Weights of a small mixture-of-experts language model, trained from scratch on English Wikipedia: 9087 steps.
Below are experts of layer 2 (counted from 0) of a mixture-of-experts language model. Rows are named router (the router's row for the expert), down (a neuron's output weights, with its number) and show model dimensions 0-127. Each number is 128 + 32 x the weight over its row's rms, rounded and kept within 0 to 255.
After each expert's rows: a language model's description of what the expert responds to. This comes from a sample of Wikipedia text that the model never trained on.

# expert 30
router [171  97 146 145 104  92 122 106 134  67 121 132 182 134 220 137 159 160 174 172 112 116 127  81 104 130 181  84  67  91 114  95  69 111 161 121 131 108 136 142 107 136 159  65 136  91 101 183 137 122 137 152  71 120 109 102  80 113 166  94 136 138 132  97 156 165 189 112 117 104 200 122 113  65 170 137 119 141 128 113 131 159 137  71 162  86 154 155 142 123 137  87 100 123 131 142  47 119 153 131 121 136 109 188 125 154 110 158 123 133 116 164 210 131 146  99 105 120 130  79  77  87 158 162 129 130 127 140]
down0 [131 164 176  83 115  96 126  93 128  57 102 166 124 168 114 140 151 106 166 160 178 126 168 156 121 122  92 129  79 169 112 129 114 126 107 102 164  32 133 163 122 147  51  84 147 143 184 179 152 122 100 105 108 118 147  93 126 163 150 135 127 115 131 127 104  88 141 134 156 133 142 134 120 162 179 183 169 161 162 159 103 117  61 169 166  78 139 110 157 114 127  85  84 105 119 126 125 167 146  83 137 100 171  87 151 147 107 121 128 163 100 122 170  69 103  94 155 174  42 123 173 142 104 174 134 106 134 138]
down1 [121 127  94 185  91 158 159 139 111 109 133 148 175 160 159 100 173 123 135 107 105 149  81 110 136 112 178 157 126 119 170 122  90 129  87 186  91 165  96 130 116 165  73 164 108  88 112  71 172 114 136 101  64 165 172 175 153  97 128 170 115 138 137 115 166 114  98 121 119 126 153 164 125 190 127 133 199 102  73 134 172  68 103 178  68 120 156 158 108 119  69 104 157 161 122 113 140 145 136 110 137  93 160 126 102 111 137 160 171 176 124 179  85 183  99  97 162 111 163 110 107 154 103  60  95 142 101 134]
down2 [158 113 107 116 200  76 123 114 211 121 123 119 147 150  97 151 138 162 130  46 117 120 167 180 165  79 137 105 119 188 133 204  86 155 106 138 140  89  94 125 106 140 158 139 112  89 121 128 143  91 130 133 136 176  79 117 142 120  97  63  98  96  90 172 126 134 138 183 103 126 191 183 148 135 139 152 101  95 142 111 110  77 179 178 121 101  90 149 165 138 135 124 143 104 118 126 131 197 141 107 135  88 150 143 183 129 184 143 110 134  99 117 114 121  98 187 130 176 186 106 153  88 115 132 153  85 145 133]
Description: Numeric table separators. Pipe separators and dashes between numbers in statistics tables, such as score tables and climate rows; also km, Total, minus signs.

# expert 1
router [143 112 111 128 107 133  92  99 135  44 143 144 194 124 170 182 140 179 152 174 175 132 157 104  85 133 134  83  96 121 118  94  98  89 165 109 166 159 165 134 110 157 137  62 143 108 177 179 106 143 149 157 105 108  89 108  88 113 143  95 139 105 153 101 174 164 163 157 131 137 164  92 111 155 186 159 110 149  89  91  93 159 150 139 158 124  97 139 134 148 182  69 103  91 154  96  68 132 181 146 100 134 119 157 126 135  61 100 138 102 146 172 174  98 128 101  85 104 113 116 141  75 192 125 133 128 123 189]
down0 [106 106 116 128 112  78 159 144 112 178 129 111 124 162 144 105 126 160 156 128  78 106 101  94 176 110 131  85 151 100 101 153 158 125 142 130 126 106 167 146 100  88 133 111 167 182 175 110 115 144 112 132 186 107 170 110  68  85 106  94 143 111 125 180  70 168 153 134 105 198 115 108  83 151 153 107 163 158 231 140 103 104 182  92  78  55 120  75 106 126 119 114 143 117 173  82 187 142 151 112 114 107  99 114 104 128 139 120 102 110 100 118  79 121  97 114 123  56 182 165 175 119 134 141 133 158 145  84]
down1 [ 70 117 119  96 133 175 112  93 111 127 102  95  60 140 101 126  78 174 112 163 142  90 133 112 144  83 118 183  83  94  89 155 109  71 154 120 115  98 123 166 129 119  93  79 149  97 139 118 172 142  79  99 123  87 155  79 178 101 139 125 162 130 183 212 132 115 169 114 179  79 169 148 131 115 171 138 160 148 137 130  92  79 150 167 147 137 119 188 155 127 124 122 147 112  88 152 176 124 160 184 185 128 148 120 120 195  84 155  74 104 129 111 159 102 130 155 146 167 170 162 112  83 145 157 163 128 115 140]
down2 [163  74 114 116  95  88 133 187  83  80 179 120  63 148 103 161 131 119 115 117 140  96 132 150 111 146 217 107 112 125 143  92  94 109  75 109 113 157  81 149 158 119 169 133 164 152 122 114 132 145 177  34 137 176  86  68 158  97 170 129 122 112 149 130 126 107 113 126 101 128 131 120 127 134 125 106 147 134 117 119  59 149 122 171 118 117 101 116 169 118 160 170 115 206  81 105 115  92 126 149 159 128 132 129 117 163 126 128 138 201 126 126 128  97 186 139  97 124  47 109 131 137 210  89  81 107 133 139]
Description: Word-initial lowercase pieces. First piece of a lowercase word split into parts, often after the or a, as in mon(astery), ty(phoon), col(or).

# expert 35
router [117  95 166 148  72 152  93 116 147 108 112 141 165 166 107 166 216 132 200  87  94 110 154 108 114 104 155  98 132 112  69 105  94 117 151 137 129 121 193 118 136 153 153  62 176 134 153 130  89 144 152 118  36  77 162 136 116 109  77  62 143 117 146 112  82 182 160 171 139 157 136 116 107 126 131 146 121 115 134 136 109 150 149 142 128  94 122 110 118  93  93  51 118 171  85 174 125 107 146 110  85 140 143 130  88 125 149 132 143  99 101 118 151  87 142 116  33 117 147  90 132  83 133  89 169 150 150 149]
down0 [148 115 126 162 146  46 197 148 119 102  89 109 158 155 134 150 100 138 126 105 152 123  85 118  65 147 130 125  72 124  79 100 116  82 150 108 108 124 144 122 121 122 135 109 103 145 140 132  98 135 122 112 117  40 147 134 114  98 154 135  83 157 118  93 130 119  95 133  88 146 159 149 105 136 165 164 147  80 124 112 128 197 183  73  58 107  61 151 145  58 122  99 192 121  87  83 142 124 175 153 167 146 161 137 207 168 136 132  85 141  96  74 146 169 157 116 148 120  82  92  97 110  98 112 153 137 155 124]
down1 [143  84 149 155 135  78 156 204 148  87 101 162 173  91 108 135 159  92 151  95  88 117 112 145 118 154 127  73 120 150 100 158 156 172 165  63 127 117 133  99  71 113 110 164 112  91 143 173  99 158 122 145 143 141 135 125 215 125  74 144 164 143 136 128 106 151  79  86 140 167 103 139 141 155 137 104 118  92 109 151 188  88  62 121 129 100 118  71 169 145 107 184 181 118 152 142 155 159 144 110 117 124 156  94  57 123 132 112 166  93 109  96 120 117 206 179  92 118 109 129 135 155 194 155 134 132 143 152]
down2 [168 125 154  97 159 129 122 186  67 143 161  47 150 171 133 109 104 121 148 107 157  82 131 142 189 119  96 126 140 137  97 114 137 118  90  86 173 156 152 161  95 103 123 117 115 143 104  66  92 141 152 145 104 101  91 120 170 179 184 164 114  81 107 137 115 124 147 151  82 112 145 174 155  97  78  88 138 168 176 146 151  83 120 158 107 116 158 146 155 127 147 175 193 120 136 120 121 105  60 124  83 161 132 118 138 165 128  63 156 101 149 134  85 154 124 100  68  26 156 147 121 146 121 117  97 155 114 152]
Description: Line breaks before headings. Blank-line newlines ending lists or infoboxes before section headings like External links, Senior career; also capital letters inside acronyms.

# expert 38
router [ 73 103 162  93  82 103 101 107 147  95 150  98 160 132 124 124 146 172 183 161 111 131 151  90 105 145 155 116 104 173  49  66  99 144 132 134 121 141 113 113 167 149 127  80 133  84 133 129  52 109 138 101 115  65  98 130  86  86 117  88 109 136 110 110 147 166 125 107 147 147 115  83 137 116 125 168 145 124  98 110  99 147 152 155 121  44  94 174 149 107 124  70  79 107 132 134  75 151 173 109 133 157 106 129 124 149 115  59 140 101  94 175 114  57 141 117  72  28  97 110 110 128 144 146 142 139 124 169]
down0 [118 127 118 129 126  71 149 142 143 189 109 178 140 181 153  74  80 128 116 153  94 147  89  86 130 166 126 122 145  85 135 110  91 193 119 138 153  99 179 141 152 137 145 121 129  72 162 113 126 118 140 126 107 141 152 131 156 116 108 178 162 164 175  97  82  83 124  90 145 108 102 136  94 107 108  94 180  94 161 104 178  88  86 103 136  87  55  88 121 157 122 121 149 105 187 191  87  90  95  91 114 151  69 125  96 147 141 127 124 114  72  67 140 142 117 137 121  78 183 160 129  83 116 119  95 116  81 191]
down1 [174 131 154 111 162 154 140  92  88 122 161 161 162 131 117 122 102 126 114 150 114 132 158 131 118 130 101 128 108  76 163 100 144 138 175 126 159 106 167  78 121  76 128 138 125 125  95 122 125 114 126  75  72 128 148 210 109 113 124 197  93 143 122  73 111  98 179 195 156 168 175 119 127 121  85  76 100 106 189 149 135 172 146  79 151 170 129 120 105  93 150 149  66 115 180 110 151 112 188 133 165  91  84 124 138  99 128 208 144 137 104 109 114 169 129 138 170 141  64  72  89 131 164 101  89  92 110 161]
down2 [117 124 134 130  81 153 142 104 137  90 148 162 174 167 163  99 113 128 149 136 113 137 175 181 134 148 151 188 135  64 148  79 131 147 109 164 157 132 186 112  99 119 117 101 137  78  97 160 128 109  98  89 142 126  71 145 155 155  99  48 119  92 111 149 178 181 145  82 132 130  82 115 130 181 126 148  26 177 145 131 136 108 108 117 178  64  66 147 160 167 163 141 122 115 165 140 164 124 136 107 112  65 134 143 166 143 114 147 153 112 183 143 128  69 144 141 123 151 180 102  92 124  84 119 129 126 165  90]
Description: Early letters after capitals. Second letter or short piece right after a starting capital or at word start, e.g. T-r-ade, R-o-ad, Sc-yphophorus, M-edal.

# expert 4
router [118 121 200 140  96 169 119 120 169 125 149 171 187 138 124 173 246 162 160 143 171 109 131  82 124 100 156 127  58 154 134 119  82 126 162 127 142 141 143 128 147 125 148  44 142  83 153 113 130  76 151 148 102  91 153  93 128 107 128  91 147 124 165  52 129 146 138 132 111 141 176 134 127 113 152 142 116 119 135 125  77  78 149 110 145  69 118 117 160 128 131 105 129 179  99 150 135 144 162  96 121 121 188 124  84 170 136 155 156 110 117 129 129 118 154 116 104  77 101  88 141  62 182 174 109 182 117 177]
down0 [146 107 106  76 154 148 130 162 153 121 156  96 114 169 140  63 171 147 137 156 139  93 137 118 109  84 166  81 160 125  95 115 147  94 102  87  95 112 116 117 167 153  83 159 149 143 137 111 140 134 139 154 177  97 157 187 116 111 158 135 108  85  97 113 145 127 117 114 176  83 163 134 168 102 103 197 173 154 102 147 105 113 137  59 165  94 105 132 112 129  93 138 136  87 112 128  74 130 126 111 109 136 124 123 178  86 155 188 171 198  97 143 175 143 164 130 137 111 129 196  39  71 117  47 111 132 125  92]
down1 [ 98  99 116 147  55 143 163 206 142 137  78  79 137  94 108 146 171  91 125 102 158 120 138 146 176 158  74 126  99 142 176 164 108  89 127 144  98 145 125 212 109 106 125  99 202 124 185 171 171 182 138  81 128 141  97 159 144 127 157 135 137 129  91  88  96 161  89  84 100 109 140 121 109 147 116 121  64 125 140  65 118 133 134  79 112 117 134 149 167  96 121 104 121 143 131 136 120 154 145 146 174 120 183 147  92 118 120 101 175 154 138 154 156 145 193 131 148 120 126 157 132  55 152 172  81  89 119 180]
down2 [141 116 182 113 162 118 179 122  77 119 150 131 113 147  90 148 138  87 139 162 155 123 137 136 144 182  87 152 127 113 147 162  59 102 145  64 192 184 160 101 115 138 128 114  90 134 122 117 168  54 147 132 200 100 124  99 113 179 122 162 165  92 202 160 155 137 194 121 111 171  92 146 143 120 113 112 141 146 227 158  81 137 149 130  79  64 165 141 109 159 124  95 117 179 135 146 163  97 110  69 113 106 120 135 113 131 128 121 138  97 137 130 118 120  55  83 157 107 138 129 155  98 122  92 120 124 124  93]
Description: Line breaks and row ends. Newline tokens ending sentences, headings, list items and table rows, plus sentence-final periods like ")." and "."" and table divider rows.

# expert 41
router [172 122 114 127  87 105 117 139 133  48 141 115 188 128 191 153 154 174 148 166 143 123 159  86 118 120 193 114  91 117  77  73  69 127 161 135 143 143 119 135 164 140 143  87 161 100 114 177  86 131 151 128 108  71 106 123  89 127 106  72 104 110 152 115 114 158 141 123 162 162 116 101 120 111 175 206 128 153 117 114 120 136 193 115 141 136 134 116 139 101 179  79 102 102 134 130  77 122 176 145 104 117 122 136 159 119  90 129 146 105  94 149 213  55 154 140  66  80 139  90 110 107 166 178 104 129 142 175]
down0 [133 145 128  73 146 178 193 111 133 131 140 121 114 107 105 108 173 163 147 140  96 183 138 107 141 153 109  92 127 144  92  95 122 146  86 151 206 140 125 163 107 151 143 113  94 101 174  85 117 209 131  87 108 144  50 178 160 145  57 165  87 114 141  87  79 149  96 151 168 102 157  88 147 137 130 169 154 141 101  96  87 132 147 189 150  75 124  90 142 201 142  96 147 107 152  66 105 162 109 129 163 161 157 103 135  97 130 154  70 109 126 115 157 151 116 136 103 130  93 128 116 139 188 104 118 151  78 127]
down1 [180 107 127 182 131 153 150 175  81  98 113 135 194  98 178 163  81 143 100 114 123 106 105 162 139  71 139 112 106 134 182 118 116 112 118  87 109  85 128 165 109 134 114 127 113 123 106 121  78 131  92 167 149  88 174  88  81 146 131  88 143 161 127 138 158 128 181 114 130 173 137 103 109  95 141 167 145 115 119  94 157 158  71  71 102  87 145 158 180 124 105 128  84 177 155 111 192 160 103  77 154 184 118 152 144 188  94 173 100  70 128 143  91 111  99 130 104 180 184  72 149 148 122 141 100 170 100 135]
down2 [117 154  96  95 103 132  88 122 172 111 140  69 123 145 155 167 151 110 122 143 132 166 122  13  81 112 119 137 118 126 122 109 144  87 135 147 124 151 143 140 128  78  91 104 131 197 121 135 156 174  68 151 154 156 179 123 120 167 124 127 111 127 100 130  81  71 140 210 125  93 104 106 130 165 120 109 124 130 165 118 142 128 111 165 180 114 118 126 136 185 193 170 147 101 114  93  97 139 143 187  87 113  81 110 174 125 163  92 110 100 170 161 153 203 105 144 183 124 170 107 133  86  85  90 131 115 139  83]
Description: Name-initial capital pieces. Word-initial capital letter pieces starting names in lists and tables, like H in Haldanus, M in Middlesex, Ph, Kh, Ch.

# expert 3
router [192 141 126  89  91 175 105 145 129 109 177  92 166 121 207 109 134 194 153 148 126 125 138  76  76 125 170 132 133 134  74  91  91  90 140 156 145 164 114 113 133 147 128 105 145 132 151 161 139  85 134 172 108 115 158  91 141 128 117  93 117 116 185  87 134 161 115 121 165 176 156 179 172 118 137 121 107 124 127 116 151 118 170 130 152 163  90 159 140 115 189 106 103 176 123 158  72  74 137 143 100 152  84 114 176 132 116 131 164 106  75 245 176 124 123 131 114  61 112 121  92 120 162 102 109 169 136 119]
down0 [112 100 133 167 155 130  77 186 112 110 121 136 105 139 161 138 131  44 126 116 125 166 140 114 115 129 112 105 109 105 193 135 158 167 134 134 183 140 133 106  87 141 143 130 161 124 110 139 134 152 206 170 132 125 138 137 130 107  93 132 113  83 195  95  87  84 152 139 130  89  62 181 189 142 105  98 169  96 119 106 110 135 203 153 114  98  82  75  97  93 148  87 150 179 170 127 135 171 137 123 145 149 129  68  75 148 107 183 196 134 126 118 117 100 113 137 188  57  95 127 143 133 127  91 127  91 107 131]
down1 [156  87 115 176 136 145 137 131  93 123 140 133 156 101 119 115 137  85 175 148  94 189 112 145 101  99  91 123 159 158 181  97 102 130 142 131  80 146 135 111 123  63 176 182  74 112 127 157  99 121 206 110 110  78 117 158 171 121 100  67  69 161 114 161 151 122  77 167 120  92 143 125 113  74  88 144 132  82 144 100 126 111 145  83 160 122 135 109 165 166  84 114 113 135 112 128 143 136 110 140 152 135 138 186  94 135 102 176  65 144 171 102 123 128  81 110 158 108 191 150 177 149 105 126  60  89  83 185]
down2 [192 148  50 140 133 101 108 118 132 114 174 105 122 112 165 177 172 174  67 101  73 116  99 122 104 136 173 149 139 123 112  76 139 158  88 115 112 108 127 136 111 144 139 157 157 138 186 162 110 112 173 102 122 158 132 150  71  99 153 133 133 148 144  82 156 147 137 153  96 148 108 179 120  53 131 124 123  84 119  54 160  44 148 163 143 185 132 166 139 105 129 192 132 165 109 164 166  92 169 152 114 176 152 113 156 135  89 138 153 161 161 195 145 105 110 136  85  86 164 131 148 130  89 131 123 128 156  87]
Description: Election result tables. Party names and pipe cells in election result tables, such as Democratic, Conservative, hold, Turnout; also football positions MF, DF, FW.

# expert 53
router [138 122 114  73 106 116 104 106  98 127 117  93 185 103 172 160 161 137 105 168 156 117 105 115 116 128 141 124 120 197 124  60 120  93 158 109 155 125 153  87  92 149 100 104 180 123 165 132 106 154 115 166  32  97 162 114  85 154 158  76 147 131 181  95 148 145 176 142 139 138 109 153  99  78 190 157 118 143 102  87 142 119 143 115 118 148 183 136 116  94 120  93 156  94 150 181 104 121 140 128  64 175 168 126 113  98  88 124  76 153 154 173 171  78 126 140 154  91 159  67 107 105 156 152  71 150  80 155]
down0 [100 105  89 118 144 105 114 155 220  79 186 119 129 139  76 150 166 108 161 119 100 122 109 127 211 163 139  77 128 153  83 162 167 119 144 139 173 121 118 126  96 126 116 124 123 135 143 108  64 127 174 139 147 133 119 130 151 173 127 166 119  98 102 170 124 112  93 192 177 108 146 100 178 107  91  89 157  85 101 209 111 135 146 139  95 111 137  89 134 160 141 136 153 167 212 121 144 178 105 158 146 125 164 166 124 151 129 116 139 152 160 112 100 105 197 167 114 141 190 115  55 145 129 148 124 158  92 124]
down1 [149 134 137 116 174 128 125 148  81 164 118 139 127 100 129 123 170 233 110 110 142 164 163 123 119 138 147 175 143 182 153  93  92 128 121 116 170 121 123 124  64 108  71  99 154  99 147 126 130 113 162 147  73 101 150  82 130 151 134 176  79 162 129 148 155 138 180 167 132 160 123 146 143 149 143 144 102  75  66 118 121 118 122 102  52 167  87  92 154 191  73 127 116  94 116 136 160 130  78 102 112 146 133  88 106 154  85 153  85 137 193  50  78 132 175 119 187 145 118  94 153 112  95 147 154 136 145 115]
down2 [137 113 148 168 144 113 157 122 132 102 146 138  94 146  99 171 136 115 167  95 164  92 147 125 165 102 140 126 107 164  90 150 180 146 155 114  92 121 110  42 180 122  67 122  94 117 156  79 206 141 155  90 160 107 157 193 170 130 170 128 126 119 131 126 117 119 167 154 168 120 116 134 121 157 100  88 111 138 166 134 131 159 124  91 144 118  98 135 126  66 101 165 123  92 137  50 160 114 167 119 110 152 121 104  86 105 168 138  60 151 135  51 185 179 108 105 139  72 145 170 105 137 165 111 199 156 168 111]
Description: Commas and open parentheses. Commas and opening parentheses after names or titles in lists, especially obituary entries like "Jack Conaty, 77" and "Season 2 (2019–20)".

# expert 12
router [ 91 141 112 167 128 154 124 102 164 124 126  96 172 177 163 160 167 140 133 183 131  97 126 102 131  79 186  96  88 146  89 123  76  88 101 148 124 148 120  99 179 118  94  92 131 128  80 100 110 162 133 142  80  50 164 121 107 123 142  74 111 117 148  65 151 110 185 130 114 112 147 172 148  83 154 180 120 140 124  53 140 141 129 140 147  89 142 182 115 139 141 131 141 136 150 177 106 120 185 100 106 129 223  91  73  90 113 106 122 156 123 147 157 127 176  95 146 129  88 100  96 116 162  74 130 146  96 184]
down0 [122 115  79 113 152 174 170 177 138 130 135 122  64 148 120  95  80 109  93 137 100  97 114 202 147 156  75  98 124  73 133 131 150 126 199 117 118 155 162  70 159 140 100 144 121  97 147  67 104 110 156 140 134 179 114 137 108 123 172  98 101 178 134 118 161  97  81 100 182 152 198 103 143  99 157 170 149 167 157  97 120 138 164 115 117 170  77 112 122 113 194 142 145 148 119  95 167 148 146  80 150 136 149  98 153 154 156 113 123  94 121 161 132 154 206 106 189 135  89 112 105 100 129  75 109  96  93 170]
down1 [136  64 132 123 144 121 151 123  82 138 164  99 109 150 133 188 152  99 107 139 150 192  90 142 206 125 106 136  63 171 165 150  94  82  97  75 147 143  81 139 153 136  87 158 124 164 112 120 164 184 138 202 163  95 109  96 134 107 118 114 136 192 113  78 124  90 150 133 110 158 109 146 128 174 113  94 135 122 193 123 129  68 143 157  80 130 152 193 151 124 120 127 111 155 156 104 135  89 126  96 105 155 133 128 124 167 127  76 170 110  94  58 161 162 125 118 125 147  49 123 147 174 113 166  92 137 153 126]
down2 [142 125 187 132 150 158  60 157 139 165 128  70  87 132 204 157 184 197 194 172 161 138 123 125 133 107 110 114  99  90  67 159 140 139 112 111 116 139 133 174 135 155 108 114 106  79  48 159 119 125 171  96 100 142 144 166 118  88 200 122 178 115 146  84 113 117 133  89  99 102  96 133 101 117 127 128 122 154  92 130 125 130 116 118 107 188  78  85  56 135 127 136 156 145 146 161 110  93 121 111 108 156 148 172 139 192 146 167 173 141 144 159 127 197  86 105 154  98 131 104 127 145 164 108 155 159 143 129]
Description: Opening brackets and quotes. Opening parentheses and quotation marks after a noun, plus commas and colons, e.g. classmates (Shelby, said that she ".

# expert 48
router [154 121 146 169 123 134 122  83 130 135 141 132 167 119 241 190 132 141 113 157 160 101 100 119 112 154 162 131 111 122  75  78 121 142  75 101  81 153 109 154 154 117 174  61 125 108 111 152  74 140 192 159 113 145 154  92  72  98  96  61  87 121 156 138  88 199 117 156 128 145 152 143 169  50 112 121  95  63  75 134  94 143 137 151 137 130 113 132  90 142 147 116 107 140 104 125  66 122 127 171 124 132 155 144 152 184 132 122 180 127 143 179 118 121 141 149  99 102 121  97 144 105 169 116 167 176 156 143]
down0 [102 107  57 116 109  87 116  93 145 118 155  44 128 122 155 100 102 136 109 117 160 116 174  84 147 143 156  98 106 113 110 166 145 128 148  78  84  74 108 146 102 150 118 150 113 102 118 152  54 113 154 100 123  68  98 107 144  89 155 111 125 132 153 185 141 172 159 188 120  92 105 159 102 102 114 146 155  86 169 145 154 129 131 150 144 164 109 175 151 175 121 156 104 153 136  91 139 118  82 179 116 162  96 180 185 165 158 163 167 146 168 106 125  64 145 168 119 160  94  31 160 140 103 118 164 131 122 154]
down1 [135  96 100 121 128 151 119 141  78 133 118 114 128  79 190 132  78 130 128  92 171 189 133 175 105 135 139 105 189  95  83 132 171 119 105  61  73 134 125  70 153 109 157 114  74 168 160 108 115  62 165 130 123 140 119 131 166 177 143 137 141 146 135 160  89 129 138 152  88 167  57 135 135  60 121 128 133 126 171 133 151 148  84  88  96  92 137 105 176  94 202 116 118 116 111 136 139 103 134 130  95  87  80 150 108 144 112 105 177  95 105 129 103 150 118 109 158  98  96 130  80 148  78 177 142 134 219 141]
down2 [131  88 113  79 136 125 142 118 114 112 154 100 165 116 117 128 197 155  84 180 127 116 126 172 128 133 184 127 126 211 101 151 106 114 128 158 112 130 126 115 146 113 106 157 123 128 111  79 142 174 146 156 112 142 150 140 157 119  98 176 167 122 196 104 116 105 155 140 105  66  77 157 159 135 109  59 144 122 139 116 141 103 164 143 102 160 168  82 118 132 176  81 165 155 161  53  57 139 135 138 103 177 173 118 154 140  85 148  83 106 129  79  59 185 143  84  76 166 108 115 148 159 154 127 124 121 138 195]
Description: Table header cells. Pipes and column headers in results and sports tables, e.g. Candidate, Votes, %, Apps, Goals, plus section heading markers.

# expert 55
router [152 107 187 129 117 139 130 107 153 126 183 144 205 169 147 167 150 161 163 162 138 170 152 146 107 113 129 126  93 137 127 101  75  88 130 150 136 146 122  93 126 140 136 125  91 111 163 185  85 134 126  84 120 105 136 157 115  93 137  92 102 118 136  62 157 141 121 115 160 181 188 138 134 115 154 147 127  90  79  93 126 173 166 138 177 108 154 118 163  61 195  64 100 116 132 111 100 110 219 139 132 149 129 152 144 169 100 136 120 156 135 146 220 119 136 105 131  58 155  85 137 119 183 111 129 160 119 184]
down1 [128 149 147 129  92 164 186 121 155 159 130 129 132  82 122 118 173 144 167 179  80 114 141 129 101 125 144 154 117 120  62 157 155 101 122 174  97 131 161 129 154 133 119  93 122 171 111 139 142 115 140 116 110 190 107 101 138 130 196 109  74 146 140 142 143  59  76 145 115 168 115  73 163 155 157 107 140 126  77 115 110 139 139 151 112 111 159  63 166 122 120 168 167 133 143 143 128 154 145  61 158 207 151 106 150 120 106  45 148 165 129 152 191 136 105 113 133 152 101 135 130 128  89 166 168 171  33 186]
down2 [167 152 177 220  92 127 183 140 148 107  86 129 126  78 133 144 116 112 123 155 181  64 146  87 117 138 172  50  71 161 125 154 123 194 151 130 117 104 140 140 115 116 147 148  94 152 116 122 205 153 107 131 138 132 155 123 138 123 115 124 134 152 114 143 128 168 159 169 129 135 115  74 101 123 144 135  66 109 157  92  80  90 119  91 113 151 113 156 119  87  89 118 116  85 103  93 147  95  82 157  90 166  71 112 121  38 108 124 184 107 114 111 173 114 170 153 155  95 111 176 147  98 119 168 129 173 110 139]
down3 [127 102  89 125  88  91 140 118 117 169  91 150 114  82 136 127 168 165 131 143 163 143 145 123 137 106 131 133 162 154 132 120 135 155  83 101 139 185 123 147 121 170 205 124 120  80 104 164 106 161  82 179  91 170 190 167 152  97 145  95 106 182 139  67 153 155  59 176 105 132 202  60 163 109 104 149 125 110 139 186 148 104 107 180 136 138 143 118  89 174  69 102 151 134 158  97 109  92 149 149 171 147 102 121 135 140 194 122 137 136 116 108  99  95 152 119 139 183 142 107  53 161  94  97  94 123 131 110]
Description: Capitalized name beginnings. First piece of a capitalized proper noun, usually a person or place name, such as John, Mor(ison), Miss(issippi).

# expert 17
router [ 80 157 124 161  85 158 126 107 182 145 164 126 146  96 145 120 164 198 155 137 163 125 141 137 100  84 130 111  69 129  38 103 129  88 130 172 141 165 100 159 163 204 121 125 112 101  92 168 105 115 105 170  58 116  92 113  60  71 137  82 126 180 111  95  92 132  97 102 148 116 138 105 182 114 119 167  70 156 126  97 105 123 159 106 135 139  87 137 109 109 123 116 132 114  52 143  98 166 154  98  74 117 167 167 165 141  76 131  98 154 119 133 130 137 146 110 161 133 118 135 166 156 139 111 147 149  52 124]
down0 [133 124 112 171 168 156 193 154 151 118 116 111 159 157 147 115 203 116 157 175 131 141 114 166  84  86 170 145 131 101 119 121 149  73  79 154 131 146 138 103 105 123 180 139 131 132 153 135  63 132 164 133 152  94 140 155 172 171 162 134 100 107 150 119 162 115 139  90 137  92 128  61 168 151 176 131 132 154  91 192 123 150  90 133  87 191  71 121  85 116 121  73 117  93 122 155 137 120 152  51 117 101 118 148  69 131 128  90 109 148 152 176 132 168  77 120 122 163  71 137 112 162  91 120  40 105 107 130]
down1 [162 142 133 139 133  98 154 117 101 153 135  45 138 180 151 131 116 102 148 121 154 195 114 109  70 164 118 135 137 147 118 161 185  96 127 117  72 178 149  94 133 117  83 120 139 109 158 128 153 120 131 118 161 106 172 183 124 190 156 129 119  94  89  63 182 135 171 136 119 151 148 145  79 106  89  90 156 160 124 103 140 139 106 126  85  86  84 173 142  58 117  54 123 105 102 110 157 150 121 158 101 193 110 120 154 118 155 177 105 190 157  74 171 116 155 109 177 100 142 141 141 127 102 165 137 152 192 133]
down2 [116 135 131 120 103 107 157 158  92 136 142  97 101 161  96 121 159 153 121  94 168 138 140 177 161 136 156 125 204 113 151 106 140 136 165 109 183  96  92 132  99 190  81 144 101 201 131 147  96  97 153  96 127  98 143 108  71 142 124 129 108 116  39 128  79 136 138 108 134 147  84 132 139 163 134  86 102 120 104 119  89 105  62 110 107  81 194 138 101 111 141  89 165 140 189 110 116 134 174  92 170 165 103 117 164 137 134 151  97 181 120 150  98 110 158 213 107  67  87 154 163  98  96 168 154  91 123 147]
Description: Adjective and possessive endings. Word-final suffixes forming possessives or adjectives, like 's, -ian, -ish, -ical, -ous, plus nationality words such as Japanese, Russian, African.

# expert 39
router [140 139 193 124  83 150 126 107 132  97 124  66 181 136 125 201 136 181 153 129  93 125 146  70  56 100 157 145 119 133 129  41 137 112 119 135 120 166 120 125 143 155 115 114 103  90 162 108 124  68 148 142 104  88  96 124 113 122  98 119 163  59  77 123 128 134 138 144 175 120 112 186 150 132 188 199  88 122  95 122 127 103 204 120 144 113 132 144 149 119 125  84 108  93 112 110  91 152 155 160  66 154 144 178 114 116  98 118 202 104 108 167 100 138 141 149 129  67 137 117 127 131 175  81 174 145 124 145]
down0 [175 205 100 183 107 123 160 130 165 143  88 136 147 128 195  72 162  20 117 119  63 120  91  87 165 170  86 114 186 135 124 180 121 127  72 100 156 135 146  90 142 132 151 123 122 174 117  95 114 151 154 163 101  94 142 136 111  96 139 116 122 156 202 130 117 149 141 109 110 162  86  87 157 195 112 145 111 111 120 179 197 121 113 121 113 156 164 134 147 147 110 158 190 141 107 145 121 106 136 100 166 111 119  77 143 157 144 137 190 124 107  96 138 122  95 154 124 166 137 137 126  84 105 140 129 149  88  89]
down1 [161 145 135 148 125 141 141 130  93 160 179  98 137 107 198 165 110 152 118 172  87 124 134  94  87 162 170 101  83  66 101 151 108 164 120 136 204  98 110 152 121 177 183 162  71 120 117 164  87 105 157 121 123 148 126 119 119 119  65 151 122 134 129 142 146  85 119  96 126  73  84 100 186 101 125 141 112 146 129 120 131 141 102 106 106 168 147 101 105 119  88 148 154  63  82 151 110 122 111 165 101 212 137 138 151 108 180  97 170  53  90  88  84 135 155 112 130 104 192 121 129 147 175  97 134  94  98  83]
down2 [130  97  93 135  98 130  77  83  76 136 142 117 100  90 125  93 157  70 133 118  94 158 127 141 116 180 138  72  85  94  81 183 133  89 122 151  96  89 218  77 144 104 137 127 100 101 145 144 120 116 134 112 105 152 142 136 125 125  81 151 132 179 109  90 122 116 118 154  82 111 150 103 177 134 154  48  92 138  91  94 101 130  70 133 125 182 133 150 107 169 169 170 197 146 164 113 146  83 180 180 156 135 111  91 186 118 154 135 103 158 121 135 136 138 113 124 153 157 120 157  94 186 162 124  70 153 133 176]
Description: Word-initial prefixes. Opening pieces of longer words that are often prefixes, such as un-animous, dis-, sub-, en-, inter-, pro-, reg-, plus al in "et al".